config.yaml
num_hidden_layers: 14
hidden_size: 128
n_experts: 128
experts_per_token: 4
d_expert: 64
d_shared_expert: 64
hidden_act: "squared_reglu"
moe_layers: [0, 1, 2, 3, 4, 5, 6, 7, 8, 9, 10, 11, 12, 13]
router_score: "sigmoid"
normalize_top_k: false
routed_scale: 0.5
balance_loss: 0.000614
balance_bias: true
init_std_router: 0.0233
lr_router: 0.00296
num_attention_heads: 4
num_key_value_heads: 2
head_dim: 32
vocab_size: 8192
norm: "rmsnorm"
norm_place: "pre"
norm_eps: 1e-06
positions: "learned"
qk_norm: true
attn_scale: 0.177
tie_word_embeddings: false
parallel_block: true
init: "normal"
init_std_qkv: 0.0566
init_std_o: 0.0703
init_std_up: 0.081
init_std_down: 0.081
optimizer: "soap_variant"
learning_rate: 0.013
weight_decay: 0.0
lr_head: 0.0123
warmup_steps: 73
schedule: "wsd"
decay_fraction: 1.0
decay_shape: "linear"
final_lr_fraction: 0.0
batch_tokens: 131072
max_seq_len: 256
doc_mask: true
train_tokens: 398000000
max_steps: 3037
dataset: "wikipedia_en"
Below are experts of layer 9 (counted from 0) of a mixture-of-experts language model. Rows are named router (the router's row for the expert), gate (a neuron's input weights, with its number), up (a neuron's input weights, with its number) and show model dimensions 0-127. Each number is 50 + 15 x the weight over its row's rms, rounded and kept within 0 to 99.
After each expert's rows: a language model's description of what the expert responds to. This comes from a sample of Wikipedia text that the model never trained on.

# expert 49
router:45 34 53 91 50 45 18 54 19 58 33 36 87 91 49 46 43 56 55 42 65 54 69 46 27 45 55 47 66 51 38 47 66 64 59 63 61 70 51 58 47 38 58 51 48 60 39 48 47 30 55 25 46 51 54 59 48 49 85 56 44 28 69 44 33 61 50 57 48 47 48 29 43 41 14 23 53 59 69 47 40 51 37 62 39 48 60 46 39 59 45 36 47 32 55 41 69 52 33 29 66 59 19 62 73 60 30 53 43 35 11 45 31 47 47 42 39 53 49 56 88 57 52 53 63 54 90 51
gate0:61 40 53 59 44 54 11 22 30 41 31 59 31 51 54 59 30 37 71 46 26 70 43 49 62 35 59 57 61 51 31 25 81 56 31 65 63 68 37 45 76 46 76 39 55 62 49 39 25 29 50 47 76 26 52 48 36 35 82 56 32 58 44 66 42 38 61 62 53 14 59 35 36 64 56 59 74 64 46 48 48 51 41 59 49 59 67 55 47 43 50 44 39 66 50 42 42 38 60 59 47 51 43 42 78 50 08 39 47 24 46 21 54 58 53 52 45 36 22 51 48 39 58 35 86 45 66 41
up0:43 54 53 36 56 57 90 63 65 51 70 44 74 37 46 49 58 63 30 58 65 36 62 49 36 72 38 52 33 54 71 75 32 44 68 29 40 39 59 46 25 61 27 57 37 44 50 71 76 77 33 53 14 69 53 59 65 64 17 35 72 37 66 47 57 62 32 41 41 83 44 58 66 36 48 48 16 42 52 53 56 44 54 42 52 36 30 38 58 57 48 58 62 34 61 71 56 64 44 38 49 45 47 57 32 40 84 58 45 77 50 69 50 43 55 42 58 65 73 54 42 59 44 72 12 55 34 54
Description: Year starts and dates. First digit of years and day numbers in sports and event contexts, e.g. the 1980 Summer Olympics, September 3, Champions, finals.

# expert 48
router:44 23 20 72 69 75 42 35 50 51 47 21 81 84 58 60 49 33 65 44 59 49 65 34 34 31 61 41 67 59 52 39 50 80 62 67 68 62 69 51 53 53 41 47 52 45 56 54 55 37 63 33 52 46 43 64 35 41 56 51 50 24 64 18 28 48 38 62 49 60 57 47 58 34 38 24 58 66 78 31 40 33 26 61 35 50 72 43 44 71 45 33 35 34 64 45 67 57 38 27 87 69 27 41 67 32 42 48 29 50 38 46 37 48 43 64 52 46 48 61 57 60 37 47 83 50 77 56
gate1:27 30 18 63 69 39 54 50 61 47 22 31 47 59 47 53 41 33 40 54 54 47 54 62 69 69 50 27 51 37 31 61 41 43 20 67 36 54 52 47 58 40 48 62 13 51 66 46 55 36 60 52 48 53 17 56 56 48 50 48 32 80 35 29 65 65 62 22 55 58 55 28 34 40 65 33 37 48 59 81 62 39 26 23 73 29 61 46 48 57 51 49 28 39 50 32 60 75 37 76 48 31 36 51 65 67 54 38 46 28 61 60 47 55 27 49 55 45 21 71 23 73 54 34 54 46 73 53
up1:36 32 19 62 66 36 57 45 59 43 30 25 49 55 49 64 36 29 33 55 52 50 55 61 76 63 51 22 50 43 28 56 40 51 19 61 40 56 46 42 49 42 41 58 15 51 62 54 49 37 59 59 53 57 25 55 57 46 57 46 39 75 35 30 71 67 52 22 60 58 59 30 38 30 69 36 34 54 50 81 64 43 26 19 80 29 63 39 50 60 59 50 33 42 44 28 57 68 40 67 39 27 42 47 66 63 58 37 43 34 67 62 45 59 27 51 63 40 23 73 25 77 52 34 60 45 77 47
Description: Leading digit 1. The digit 1 opening a number, mostly years like 1968 and 1942, COVID-19, and counts like 18-yard or 114 seats.

# expert 56
router:20 13 63 71 54 59 22 48 31 70 48 31 51 58 70 44 64 81 69 64 65 45 55 50 34 51 79 49 46 65 61 52 53 62 47 82 47 37 51 51 54 53 55 29 43 29 35 55 40 40 39 49 38 51 35 51 34 61 62 59 43 44 36 40 56 39 63 39 45 56 53 47 87 55 35 04 69 53 45 27 52 63 38 54 46 61 51 37 72 56 44 52 45 46 46 38 87 77 41 35 26 53 55 80 47 27 45 40 53 57 26 50 32 46 66 42 42 20 46 43 78 36 59 49 51 24 67 40
gate0:59 48 50 48 46 56 47 76 27 45 17 66 43 49 46 35 51 74 49 70 53 59 67 54 34 43 66 45 43 65 81 30 56 52 39 39 63 67 32 62 44 37 55 08 36 36 40 40 69 38 76 22 50 47 58 36 25 21 70 61 36 64 33 49 59 67 65 47 52 52 60 36 46 69 55 27 71 49 51 46 63 80 64 54 51 53 66 61 43 55 40 38 50 72 55 55 35 71 51 48 64 38 40 74 27 23 51 56 52 37 39 85 29 76 70 54 73 39 37 52 72 63 45 23 52 44 59 33
up0:58 51 57 28 48 73 44 68 30 40 27 86 38 32 46 45 54 65 54 52 55 55 65 53 44 28 70 42 40 44 94 36 48 41 44 51 61 72 40 52 54 59 55 13 36 19 56 37 65 38 73 14 37 46 57 29 46 19 51 66 64 61 42 39 49 52 73 62 41 24 66 41 59 61 34 14 73 45 60 62 58 78 61 47 52 59 71 48 52 69 40 30 51 52 41 53 60 65 44 54 57 48 42 74 37 08 58 56 54 43 33 69 35 70 44 49 63 49 44 47 70 60 58 34 46 39 51 50
Description: The and determiners. The word the and other determiners starting noun phrases after prepositions or sentence start, such as "of the same", "his", "The".

# expert 62
router:41 37 44 70 56 52 37 58 12 48 44 07 77 70 49 52 40 49 68 69 43 50 52 57 42 41 51 47 56 61 24 60 83 72 64 63 36 57 72 52 55 60 48 41 47 48 34 51 49 67 44 62 17 53 51 70 33 66 61 52 61 36 44 33 48 37 44 38 59 63 62 27 60 28 20 24 60 65 57 43 43 49 63 51 44 55 68 46 54 67 56 14 34 46 63 36 67 69 57 33 46 89 26 72 50 53 56 42 19 35 28 50 43 41 53 45 43 48 51 41 89 42 58 44 53 59 78 46
gate0:39 20 47 34 51 52 41 51 23 54 69 31 55 43 37 56 47 28 45 54 39 33 56 52 27 42 50 46 62 33 58 36 75 36 60 60 36 54 51 36 48 50 57 68 26 66 30 69 69 64 59 78 73 36 34 57 43 46 45 57 64 44 15 54 75 78 74 50 38 43 44 41 65 47 68 40 53 38 71 53 72 42 53 43 23 12 48 56 59 38 47 48 63 34 73 33 60 30 74 37 57 48 53 58 41 41 68 64 57 39 45 51 39 66 40 79 43 08 59 65 63 37 53 50 39 50 58 08
up0:53 80 40 71 53 46 59 49 76 43 36 67 51 48 58 52 58 75 59 35 64 59 44 49 66 62 53 51 42 76 44 53 18 73 37 45 64 47 49 70 56 61 38 20 78 41 77 34 34 33 38 18 09 55 60 41 50 55 45 43 44 57 72 46 34 23 23 55 70 60 56 59 39 58 36 64 46 62 45 48 35 53 43 53 58 79 44 44 35 55 59 53 39 58 28 58 28 61 30 74 38 57 57 45 55 57 41 36 45 56 59 54 64 28 52 34 59 89 30 39 44 72 52 54 60 50 41 98
Description: Possessives and blank spaces. Possessive pronouns before achievements in sports and music bios, such as "his 30th win", "their first success", plus blank table spaces.

# expert 14
router:38 39 49 33 85 63 50 29 58 54 39 26 51 78 73 62 58 56 48 55 58 56 62 37 28 49 61 59 68 50 39 49 63 77 47 53 38 54 54 41 44 25 48 49 64 47 48 47 63 46 74 45 33 65 64 64 48 49 66 38 46 45 38 46 41 34 53 53 38 82 69 40 78 51 39 57 55 49 54 37 29 49 42 57 28 65 74 37 39 43 51 40 33 38 79 45 45 65 27 19 50 55 25 63 56 39 56 53 32 52 50 23 24 23 58 58 42 12 16 50 50 63 28 40 93 66 59 69
gate0:34 58 40 33 43 46 41 55 47 44 43 43 67 35 74 84 47 37 45 32 31 42 30 41 68 68 46 48 47 36 43 66 53 45 00 34 46 12 78 39 55 41 51 57 65 24 45 21 26 37 29 36 37 52 54 48 61 63 74 35 31 35 61 52 48 11 60 66 37 81 50 43 78 40 52 65 43 33 41 52 45 58 49 69 57 73 36 73 42 46 48 43 68 42 42 45 43 29 44 42 67 63 38 63 45 36 29 48 25 53 54 56 67 45 64 65 56 52 48 44 37 47 36 58 63 44 77 70
up0:60 49 58 60 58 50 68 46 51 46 64 52 39 70 20 21 46 63 53 74 74 69 66 58 39 29 63 49 57 56 49 14 44 61 98 69 53 79 25 60 39 44 46 45 39 78 57 82 75 63 72 61 56 49 44 55 33 38 28 67 66 71 34 56 41 84 46 32 62 17 53 55 24 65 46 38 43 58 52 51 51 42 42 26 45 29 61 33 57 57 46 58 29 49 50 47 49 69 59 54 39 41 60 44 58 62 79 48 73 46 48 54 36 52 31 35 41 52 54 60 62 57 63 37 32 47 26 32
Description: Ch letter pieces. Word pieces spelling ch and similar clusters inside or starting words, such as por-ch, ben-ch-marks, Ch-ordata, Bus-ch, Ch-ilean.

# expert 29
router:50 45 52 74 44 47 38 50 45 62 44 36 51 57 54 46 40 56 43 54 40 46 70 56 26 34 41 61 92 57 16 72 49 55 42 74 39 51 51 54 49 53 65 38 69 43 51 56 58 34 50 40 49 86 63 57 39 34 59 47 50 20 81 45 52 44 44 21 69 52 45 37 51 64 32 52 82 67 56 43 33 38 54 47 36 69 87 40 70 64 50 53 53 45 71 34 60 58 57 27 71 47 34 51 36 67 53 24 35 63 24 62 48 57 64 56 48 15 36 84 59 54 56 12 67 63 60 70
gate1:33 51 38 63 50 46 53 52 48 42 60 69 56 71 46 46 50 54 84 48 52 30 38 50 50 38 51 51 66 71 23 56 53 30 35 47 35 00 68 58 49 55 70 64 66 52 58 54 36 51 63 66 35 56 47 74 31 38 33 51 34 52 78 53 54 44 63 37 49 71 65 24 58 49 56 62 70 42 32 61 20 68 62 59 37 19 64 41 65 61 33 15 44 53 39 39 90 59 58 65 40 33 35 65 41 54 36 37 60 49 65 59 32 33 22 50 56 34 71 60 66 47 65 41 36 38 47 77
up1:75 58 69 59 42 47 66 43 52 38 48 17 49 22 58 52 46 38 34 43 32 62 70 54 58 73 43 54 24 40 77 55 51 53 83 78 47 91 32 42 55 71 35 21 50 72 52 40 81 52 38 57 64 33 48 22 74 52 66 57 52 60 43 36 26 66 43 60 48 37 32 70 50 59 44 37 25 66 65 61 77 56 45 46 46 47 26 47 24 46 56 66 50 44 62 47 25 42 54 28 50 61 51 40 45 41 57 57 53 32 50 43 64 47 66 61 64 76 34 39 33 55 48 63 59 86 62 33
Description: Word-final pieces in names. Short pieces ending or completing words, often in foreign names and proper nouns, such as Hiber-n-ian, doesn'-t, Islam-ist, learn-s.

# expert 2
router:59 34 34 48 49 34 18 57 34 57 34 57 82 99 53 69 56 44 58 52 56 67 79 42 34 29 72 43 70 39 28 60 66 62 54 57 53 43 62 40 53 26 69 34 54 49 30 52 52 59 66 36 36 57 34 57 60 39 63 60 28 29 45 37 51 51 59 59 44 54 58 29 53 51 12 25 53 69 73 49 35 33 32 45 40 64 40 40 46 67 54 28 44 37 65 24 59 51 38 28 62 74 15 52 67 44 39 60 32 63 33 45 38 41 37 68 35 63 38 58 52 52 56 40 57 44 84 45
gate1:43 77 11 37 65 68 53 41 75 60 54 35 71 37 10 56 43 68 47 54 30 62 30 43 57 58 63 53 49 57 45 62 29 45 56 43 55 55 61 35 65 51 71 52 29 41 42 47 56 44 30 41 37 47 46 31 23 69 23 64 57 24 43 26 48 39 35 65 43 27 36 68 45 52 37 49 58 69 44 38 61 43 70 42 56 41 65 65 55 34 33 61 50 47 44 48 83 45 46 54 15 51 33 51 73 58 50 72 61 66 71 66 40 39 28 37 65 55 65 29 50 48 33 13 39 24 38 36
up1:60 31 66 62 33 36 50 70 23 48 53 64 26 51 75 64 55 31 61 47 57 42 69 70 44 31 46 33 50 35 41 38 68 58 19 56 49 31 47 57 43 48 26 52 65 64 44 60 50 53 52 58 59 49 63 62 69 43 73 40 49 83 60 76 34 52 50 41 63 76 72 29 67 49 41 42 40 17 47 49 42 59 37 71 55 48 32 41 50 89 65 31 42 68 44 47 13 54 39 55 82 60 60 36 31 49 52 32 35 46 50 47 79 70 67 63 45 36 30 66 42 49 63 80 49 73 45 64
Description: Digits in tables, scores. Single digits starting or inside numbers in tables, match scores, counts and vote figures, such as 66–77, 730, 1997; also Votes.

# expert 59
router:50 39 39 37 57 50 33 32 48 35 40 32 70 57 73 64 37 38 58 66 47 54 67 50 40 36 75 56 67 60 37 35 85 56 30 49 39 51 61 39 44 39 52 50 83 41 50 53 76 63 42 29 40 46 17 61 68 47 50 52 50 38 52 51 43 53 26 41 21 54 84 43 49 56 46 18 56 66 67 31 52 47 53 42 37 48 69 52 50 58 49 45 20 41 73 25 63 66 26 51 48 70 36 65 61 54 67 29 45 39 37 39 48 36 04 46 38 47 44 60 85 62 59 30 76 66 67 54
gate0:54 62 46 52 42 63 66 45 33 38 59 56 52 31 59 69 63 28 61 76 57 51 48 37 46 29 67 45 50 29 61 38 40 36 40 38 31 62 64 52 72 67 39 35 65 33 39 38 49 63 59 31 57 16 18 40 28 49 56 53 44 63 69 56 58 46 46 58 29 65 50 69 71 37 67 56 53 62 35 18 29 37 50 34 48 57 39 21 27 73 11 46 45 59 65 84 57 41 53 60 65 53 51 41 56 38 54 59 34 35 38 38 43 80 59 51 50 31 48 71 52 31 70 00 48 44 56 55
up0:51 67 50 46 44 68 68 36 38 29 59 58 52 39 56 67 69 36 63 71 67 54 45 28 46 35 61 32 58 40 64 40 48 39 35 39 34 61 61 41 81 59 43 43 66 30 53 42 56 58 64 31 63 26 12 53 34 57 48 56 34 57 72 54 65 49 53 63 26 60 47 72 74 27 54 53 48 61 38 11 31 40 48 32 49 55 36 25 29 72 17 44 39 55 52 75 61 41 56 69 65 55 52 33 65 41 57 53 31 34 49 43 49 87 54 38 62 34 40 72 43 35 80 11 49 41 49 57
Description: Capitalised title words. Capital letters and words beginning names and song or film titles, such as Let It, You-T-ube, Game-T-railers, Do, Love.

# expert 40
router:55 44 48 40 56 66 57 62 49 59 43 46 51 55 82 61 21 78 57 69 42 46 53 32 27 20 76 58 69 45 56 48 49 62 52 65 45 42 49 46 61 37 68 45 92 36 43 67 58 44 42 42 34 42 51 53 64 62 49 23 56 28 63 40 41 32 45 59 27 45 48 45 66 64 25 54 61 55 51 51 48 32 74 69 30 77 68 51 73 63 69 28 33 34 74 45 43 62 53 57 64 47 28 69 37 63 63 35 25 78 61 57 57 49 39 51 36 43 09 56 75 66 42 33 79 61 57 66
gate1:50 52 54 58 75 59 68 57 68 29 44 54 45 48 27 45 63 68 70 73 11 46 26 50 48 39 34 52 72 51 50 59 59 35 49 51 11 65 40 44 74 40 44 42 41 27 46 59 84 65 57 62 60 46 46 60 67 41 48 63 38 55 55 43 60 65 37 71 63 50 43 37 32 37 30 82 61 67 26 49 35 12 58 50 23 79 73 42 34 53 68 32 68 51 57 54 62 52 30 53 41 67 33 57 41 49 30 26 50 46 77 55 36 66 25 65 66 35 71 47 36 50 57 47 51 74 50 57
up1:44 56 47 53 77 61 64 53 72 28 43 62 43 43 34 42 59 70 74 67 24 51 45 50 48 38 33 54 61 56 59 55 57 44 52 41 11 53 39 48 76 48 51 39 53 25 41 58 90 66 55 57 66 39 40 64 71 44 45 63 46 51 60 44 61 60 50 68 67 44 39 42 29 33 13 84 68 62 30 49 46 00 61 49 24 70 69 51 27 54 58 38 81 48 51 49 47 45 36 46 37 63 24 45 36 50 27 30 44 55 63 55 28 70 34 63 63 36 64 54 40 40 47 51 50 67 54 54
Description: Word-internal suffix pieces. Middle and ending pieces inside long words, especially -ic, -it, -ig, as in subt-it-les, fat-ig-ue, prest-ig-e, and in Latin species names.

# expert 50
router:55 53 30 51 72 66 38 48 39 59 52 53 58 83 54 52 51 51 54 48 60 39 71 53 22 41 57 34 78 37 35 35 57 59 81 75 60 66 62 37 49 47 85 25 64 19 57 71 58 39 75 30 31 64 48 57 59 32 62 53 50 45 36 35 28 39 59 42 23 63 66 45 60 39 42 48 71 66 70 40 43 33 35 63 29 66 59 42 48 71 53 41 40 41 66 36 54 69 30 48 66 72 19 70 34 42 60 37 35 59 44 36 39 46 46 83 31 37 34 65 79 54 45 40 59 55 74 58
gate1:39 42 46 48 59 48 56 80 63 51 50 52 75 64 39 57 58 51 46 45 49 42 53 47 48 69 59 36 54 43 48 76 52 27 33 32 55 66 10 46 64 51 61 82 51 45 60 67 45 71 77 35 52 64 53 51 62 48 53 56 27 62 52 20 39 86 34 57 41 60 63 51 47 62 91 58 60 53 52 18 29 37 42 34 48 53 38 51 35 62 46 76 52 23 47 41 07 95 60 70 59 50 32 49 42 26 53 61 62 43 45 58 43 63 66 54 45 58 64 33 78 69 45 45 43 33 62 54
up1:37 60 38 34 72 74 45 54 67 54 59 41 56 50 39 24 41 54 31 43 60 38 51 46 66 35 49 61 42 34 24 50 82 44 42 52 59 60 49 50 57 43 66 73 71 41 39 57 15 58 49 30 57 33 69 46 47 68 57 41 74 34 42 05 55 52 74 63 32 49 53 65 32 63 66 54 67 50 42 56 58 42 59 30 61 33 68 57 31 38 63 50 56 17 60 70 05 64 58 47 39 62 40 57 46 32 39 32 50 65 49 54 26 07 57 51 37 63 46 47 52 58 65 38 37 20 41 31
Description: Year final digits. Later digits of years in dates and lifespans, such as 2025, 1957, 1642–1712, 1983; also century and (#.

# expert 35
router:69 25 33 36 72 43 48 29 34 39 30 42 77 66 58 42 63 56 53 41 77 58 55 34 29 52 60 42 47 42 41 58 72 56 66 47 55 62 85 46 53 31 56 61 49 36 45 56 56 61 82 47 57 69 49 49 65 48 48 48 27 45 41 28 48 36 42 54 38 72 61 54 62 46 63 40 55 69 53 41 26 66 17 82 45 61 61 57 59 41 80 46 30 42 64 32 59 81 56 68 64 52 48 68 60 51 53 55 10 33 74 49 16 32 51 67 42 28 49 78 49 52 39 38 71 38 58 71
gate6:34 30 53 55 58 68 61 35 60 46 75 23 70 36 60 34 62 43 38 46 25 67 56 45 49 51 45 42 53 53 50 66 35 58 51 59 54 24 60 28 35 72 57 67 54 38 50 49 58 59 68 89 38 70 49 85 54 41 48 19 19 69 78 43 30 65 43 19 49 39 46 47 58 48 64 50 30 57 38 52 44 57 54 54 37 39 29 49 44 24 30 36 51 83 33 54 63 55 79 26 45 35 50 51 52 55 39 34 41 16 43 46 46 40 48 68 42 73 44 49 71 40 53 69 39 18 72 50
up6:78 37 50 46 56 21 43 74 42 62 43 65 24 51 32 43 37 51 68 56 69 45 64 63 55 39 62 52 48 54 67 43 69 31 36 23 38 69 40 68 75 19 26 23 47 62 63 53 28 55 53 08 53 43 53 29 54 68 35 66 80 27 29 66 78 44 46 63 38 63 55 53 32 50 52 49 59 37 50 46 76 43 53 52 58 61 51 24 45 67 69 77 28 33 63 63 40 36 58 82 60 57 57 44 55 52 66 71 59 90 59 39 50 52 47 57 55 49 58 60 46 62 42 45 61 64 38 51
Description: Second word pieces. The piece right after a word's first letter or two, often lowercase p, l, t, such as l-ux-ury, p-et-rol, t-ach-inid, htt-ps.

# expert 15
router:64 53 42 54 51 59 58 53 43 56 56 03 49 61 45 59 48 38 67 74 35 67 72 28 50 38 74 31 47 54 62 51 64 55 61 71 47 51 42 42 57 50 56 31 59 52 51 87 67 60 63 44 24 83 34 75 50 44 52 41 36 45 62 35 39 51 56 53 53 62 69 47 53 59 49 30 60 80 75 24 52 39 32 67 27 55 54 30 41 61 57 52 42 32 80 43 79 57 29 37 73 62 08 51 35 44 50 46 47 42 55 49 24 20 45 68 36 55 45 77 51 39 48 22 52 67 61 45
gate0:64 32 76 42 15 19 51 73 51 43 87 45 49 41 57 86 52 29 37 45 57 37 56 42 70 59 55 50 48 49 42 62 43 41 26 51 64 36 73 33 33 26 25 28 44 52 52 56 57 44 58 60 46 68 28 46 24 53 54 64 50 49 68 21 56 53 32 61 61 92 54 55 37 30 60 20 36 45 48 74 65 45 58 45 37 21 59 64 60 46 51 59 53 44 66 74 24 50 48 58 41 55 51 37 46 24 51 22 33 36 45 51 47 49 44 51 41 73 54 53 70 49 52 29 57 77 69 43
up0:70 15 68 37 21 40 55 79 37 41 66 49 43 57 65 77 47 29 39 35 51 29 53 53 56 80 65 56 44 38 57 59 50 43 40 52 58 33 73 40 69 37 32 38 33 53 58 49 50 67 60 60 48 66 51 37 31 50 80 76 51 64 60 36 54 59 45 56 70 90 44 32 42 62 43 34 41 49 52 62 63 55 65 48 44 32 72 82 67 45 41 33 41 37 55 95 37 64 53 62 52 66 52 41 32 38 49 33 25 35 34 62 50 35 53 63 33 74 43 72 57 69 67 34 62 69 50 43
Description: Name-initial pieces in lists. First pieces of personal given names in sports rosters, results lists and credits, such as Aleks-andr, Ivan-o, John, Corn-elius.

# expert 58
router:49 16 09 43 61 58 36 54 46 68 32 49 83 69 48 74 48 49 56 59 63 60 69 63 41 29 52 31 65 51 47 56 69 67 57 75 46 61 62 31 45 47 63 34 58 34 48 65 60 47 58 37 36 75 47 63 51 49 62 62 44 35 73 28 29 36 54 50 37 72 58 52 56 37 45 34 59 73 82 35 58 29 47 50 32 57 57 43 48 63 52 36 47 40 87 48 69 60 29 41 78 61 40 55 33 30 61 28 32 70 27 22 37 31 37 57 42 39 41 59 68 59 28 22 56 58 64 56
gate0:60 59 34 70 69 44 63 63 43 77 45 34 64 48 18 57 64 42 43 61 59 52 56 70 50 27 82 60 52 55 58 64 34 42 41 55 48 46 48 66 42 48 40 39 52 49 57 43 24 38 60 47 62 62 68 30 39 38 35 26 68 75 47 60 59 37 50 25 57 86 42 67 53 51 35 52 47 50 72 43 21 21 44 73 41 53 32 42 73 50 43 22 29 82 46 69 36 29 66 46 46 73 36 71 51 57 71 60 40 68 48 54 64 23 45 51 25 77 50 42 62 63 48 56 78 57 50 81
up0:43 35 67 44 29 55 43 34 54 21 58 74 34 48 73 38 38 64 61 31 37 45 56 32 52 70 15 38 48 46 41 47 61 61 62 41 50 53 55 36 67 58 56 66 48 49 42 60 79 68 47 51 28 39 34 66 66 61 69 80 41 22 59 49 42 59 56 72 44 13 54 28 42 46 67 42 55 44 23 53 76 78 52 24 56 45 60 63 35 41 58 68 70 21 47 29 62 74 35 56 50 29 59 36 50 47 38 35 54 25 48 45 36 65 61 50 76 37 47 63 45 29 60 51 19 53 50 22
Description: Digits after decimals. Digits after decimal points, commas or dashes in percentages, coordinates, money, scores and chemical formulas, such as 12.6%, $1,352,503.

# expert 7
router:47 25 38 58 54 53 34 44 31 58 38 40 80 73 53 67 45 68 54 61 42 69 83 46 29 39 50 43 86 67 47 57 70 65 52 72 36 66 61 51 52 54 54 33 71 33 47 65 68 49 48 38 21 65 32 67 46 53 71 64 49 22 62 25 50 37 53 46 40 68 73 42 63 57 41 31 61 77 73 37 34 46 32 49 35 78 69 42 44 54 58 30 35 33 66 49 67 82 38 42 57 59 34 61 42 40 43 39 32 58 33 31 25 35 47 50 37 40 36 75 58 65 46 44 55 58 76 68
gate0:50 50 39 66 50 45 55 41 56 50 57 47 67 55 68 64 37 38 38 43 99 50 60 62 27 72 77 53 66 69 51 60 50 39 87 30 29 30 36 31 72 61 58 46 49 47 40 48 54 30 37 78 49 72 47 31 35 50 38 49 47 46 71 42 85 29 35 72 32 51 88 72 47 49 27 52 55 61 56 41 26 49 66 45 58 61 59 53 51 21 55 38 62 30 35 60 43 48 46 28 56 61 46 49 33 53 14 67 42 40 55 34 40 63 32 67 52 61 45 43 46 40 44 54 54 35 16 52
up0:52 60 57 28 46 52 42 57 39 50 43 49 32 48 31 35 58 66 66 56 00 49 44 41 69 26 25 47 35 30 53 41 50 58 11 67 71 71 60 70 28 43 43 57 50 49 55 49 48 64 65 17 53 34 53 69 64 51 64 50 55 53 30 56 12 71 65 30 70 54 11 30 47 49 72 49 49 43 49 55 73 55 30 51 39 36 38 47 55 77 47 62 44 68 66 39 63 56 54 74 49 40 56 54 70 56 87 36 52 62 47 64 61 34 67 37 46 44 53 62 60 61 55 51 47 65 78 47
Description: Articles, spaces before numbers. Common function words like the, was, were, and spaces before numbers in tables or lists, e.g. "at the", "Heat 3".

# expert 42
router:56 32 42 65 48 59 33 63 24 60 19 52 71 62 39 64 52 42 53 63 54 81 58 61 24 47 70 29 55 52 38 30 56 44 39 56 47 47 87 31 46 59 45 56 66 47 59 46 50 68 56 44 39 57 42 69 70 39 44 67 31 47 41 37 36 48 57 20 41 78 57 44 47 45 36 27 65 57 50 56 49 37 37 52 43 56 68 43 60 76 59 47 52 50 89 40 72 69 66 54 48 65 46 56 69 60 40 44 02 40 32 61 21 31 23 68 46 30 20 67 42 40 47 40 45 76 66 45
gate6:64 32 27 66 25 74 53 41 49 40 39 54 79 59 33 46 63 63 19 62 41 42 43 31 33 48 33 60 62 69 46 72 47 56 39 42 27 30 61 46 45 36 54 22 31 47 49 51 45 26 42 27 41 53 77 40 84 37 52 69 32 33 55 36 70 56 45 26 60 58 57 72 57 48 43 43 54 55 33 54 52 60 57 36 50 41 57 23 53 79 28 56 48 44 68 47 40 71 63 60 59 73 78 54 39 60 49 60 51 52 30 75 36 03 43 64 51 32 76 47 54 54 36 51 32 53 22 49
up6:56 38 36 57 36 75 43 44 44 32 33 57 79 57 37 51 63 58 23 76 44 51 43 46 32 43 27 66 67 69 44 67 70 48 47 40 21 37 60 41 43 30 49 24 46 47 39 51 39 25 48 22 41 41 71 42 84 36 47 71 38 32 53 39 65 56 42 32 54 57 55 68 50 48 51 49 45 51 31 50 60 63 54 39 45 41 61 28 38 92 41 56 43 49 63 52 40 66 71 67 46 70 82 58 39 76 50 56 54 53 36 76 36 07 49 70 49 28 74 39 39 40 44 50 42 61 18 54
Description: Accented and Unicode fragments. Pieces right after a capital initial in foreign names, such as é in Féminin and Fécamp, plus stray byte tokens in cuneiform or emoji text.

# expert 13
router:51 46 34 36 61 55 26 50 39 58 39 52 54 86 51 57 18 57 45 76 65 47 61 33 30 47 55 26 70 36 41 72 60 71 37 58 36 65 58 49 44 47 52 20 70 24 30 62 48 61 53 50 34 68 67 59 71 49 71 50 61 34 51 28 13 28 55 52 59 54 66 34 65 38 30 55 83 61 66 44 62 42 49 67 50 84 42 43 54 87 46 27 27 50 53 10 54 64 51 49 54 63 50 43 37 50 41 27 31 74 62 43 60 38 43 69 49 46 44 61 64 47 40 48 57 50 38 69
gate1:59 43 55 29 55 54 35 51 46 65 49 50 58 43 71 56 38 51 61 57 49 37 33 58 68 52 43 55 56 51 50 50 74 57 56 50 54 17 54 57 47 55 62 50 49 39 39 67 52 68 45 34 43 59 21 67 50 57 63 74 65 40 36 35 63 62 60 84 69 53 45 60 76 50 66 75 55 37 68 51 48 33 20 82 64 21 18 52 42 32 46 63 41 35 34 59 46 29 51 43 42 45 28 66 81 53 33 42 84 78 80 52 45 31 44 52 30 75 55 36 54 46 69 43 56 81 52 10
up1:37 52 49 65 53 48 64 51 59 29 56 49 48 68 32 37 58 50 38 43 52 59 64 40 36 48 51 49 48 47 46 54 29 34 47 51 43 80 46 40 50 46 38 54 47 58 62 37 47 30 58 70 61 34 76 34 49 43 33 29 42 64 62 64 39 41 43 14 33 50 63 38 26 50 36 23 51 63 35 51 47 69 73 15 45 78 80 53 55 64 56 37 62 74 64 38 59 70 41 59 59 52 68 31 27 51 70 62 12 21 19 50 50 75 56 48 73 25 38 62 41 51 25 59 44 21 47 85
Description: Digits in statistics. Later digits within multi-digit numbers in census, elevation and coordinate data, plus %, million, households, males, e.g. 1,305.

# expert 18
router:43 35 22 67 62 58 48 43 24 44 43 44 62 60 52 80 62 44 50 61 62 39 62 53 44 29 61 22 63 59 40 46 69 66 65 59 64 62 70 49 39 60 66 42 71 45 42 64 67 45 47 28 36 64 60 70 47 57 60 40 40 21 56 07 26 29 51 54 37 59 89 36 52 58 39 37 74 82 59 34 39 36 36 80 38 62 55 53 44 76 38 48 46 42 82 45 64 58 40 43 56 79 44 65 41 53 48 47 30 48 43 40 32 21 21 56 38 53 44 65 67 67 35 46 53 60 67 68
gate0:58 63 48 44 60 43 73 57 76 21 66 44 37 56 48 39 45 67 41 49 67 57 40 52 54 21 52 39 47 49 51 45 18 28 90 63 67 63 59 23 46 50 53 63 52 71 47 80 74 47 67 32 46 57 64 40 34 51 61 63 52 38 70 55 40 49 61 37 51 51 79 55 75 41 59 56 42 53 66 43 48 57 31 53 40 44 23 62 65 67 29 54 12 48 76 30 58 51 57 60 58 44 73 73 33 59 29 46 39 65 57 71 51 38 65 56 74 79 66 67 63 45 44 68 48 55 10 39
up0:54 58 50 46 61 45 71 48 79 18 69 50 38 54 46 34 43 67 31 43 64 62 40 53 58 30 52 31 48 48 50 42 21 29 86 71 74 61 53 31 51 49 54 65 52 63 50 76 69 47 66 31 49 55 60 41 35 48 63 52 49 38 70 55 44 45 58 40 48 53 83 55 74 43 56 54 47 58 66 40 41 57 33 54 41 39 18 59 68 71 30 53 13 56 78 35 57 49 63 68 62 45 77 68 30 59 32 41 36 67 58 75 54 45 65 59 73 75 64 64 67 47 40 65 45 59 08 42
Description: Given names, sentence subjects. First names and subject words opening a sentence or table cell, such as Robert, Michael, he, and Following in station tables.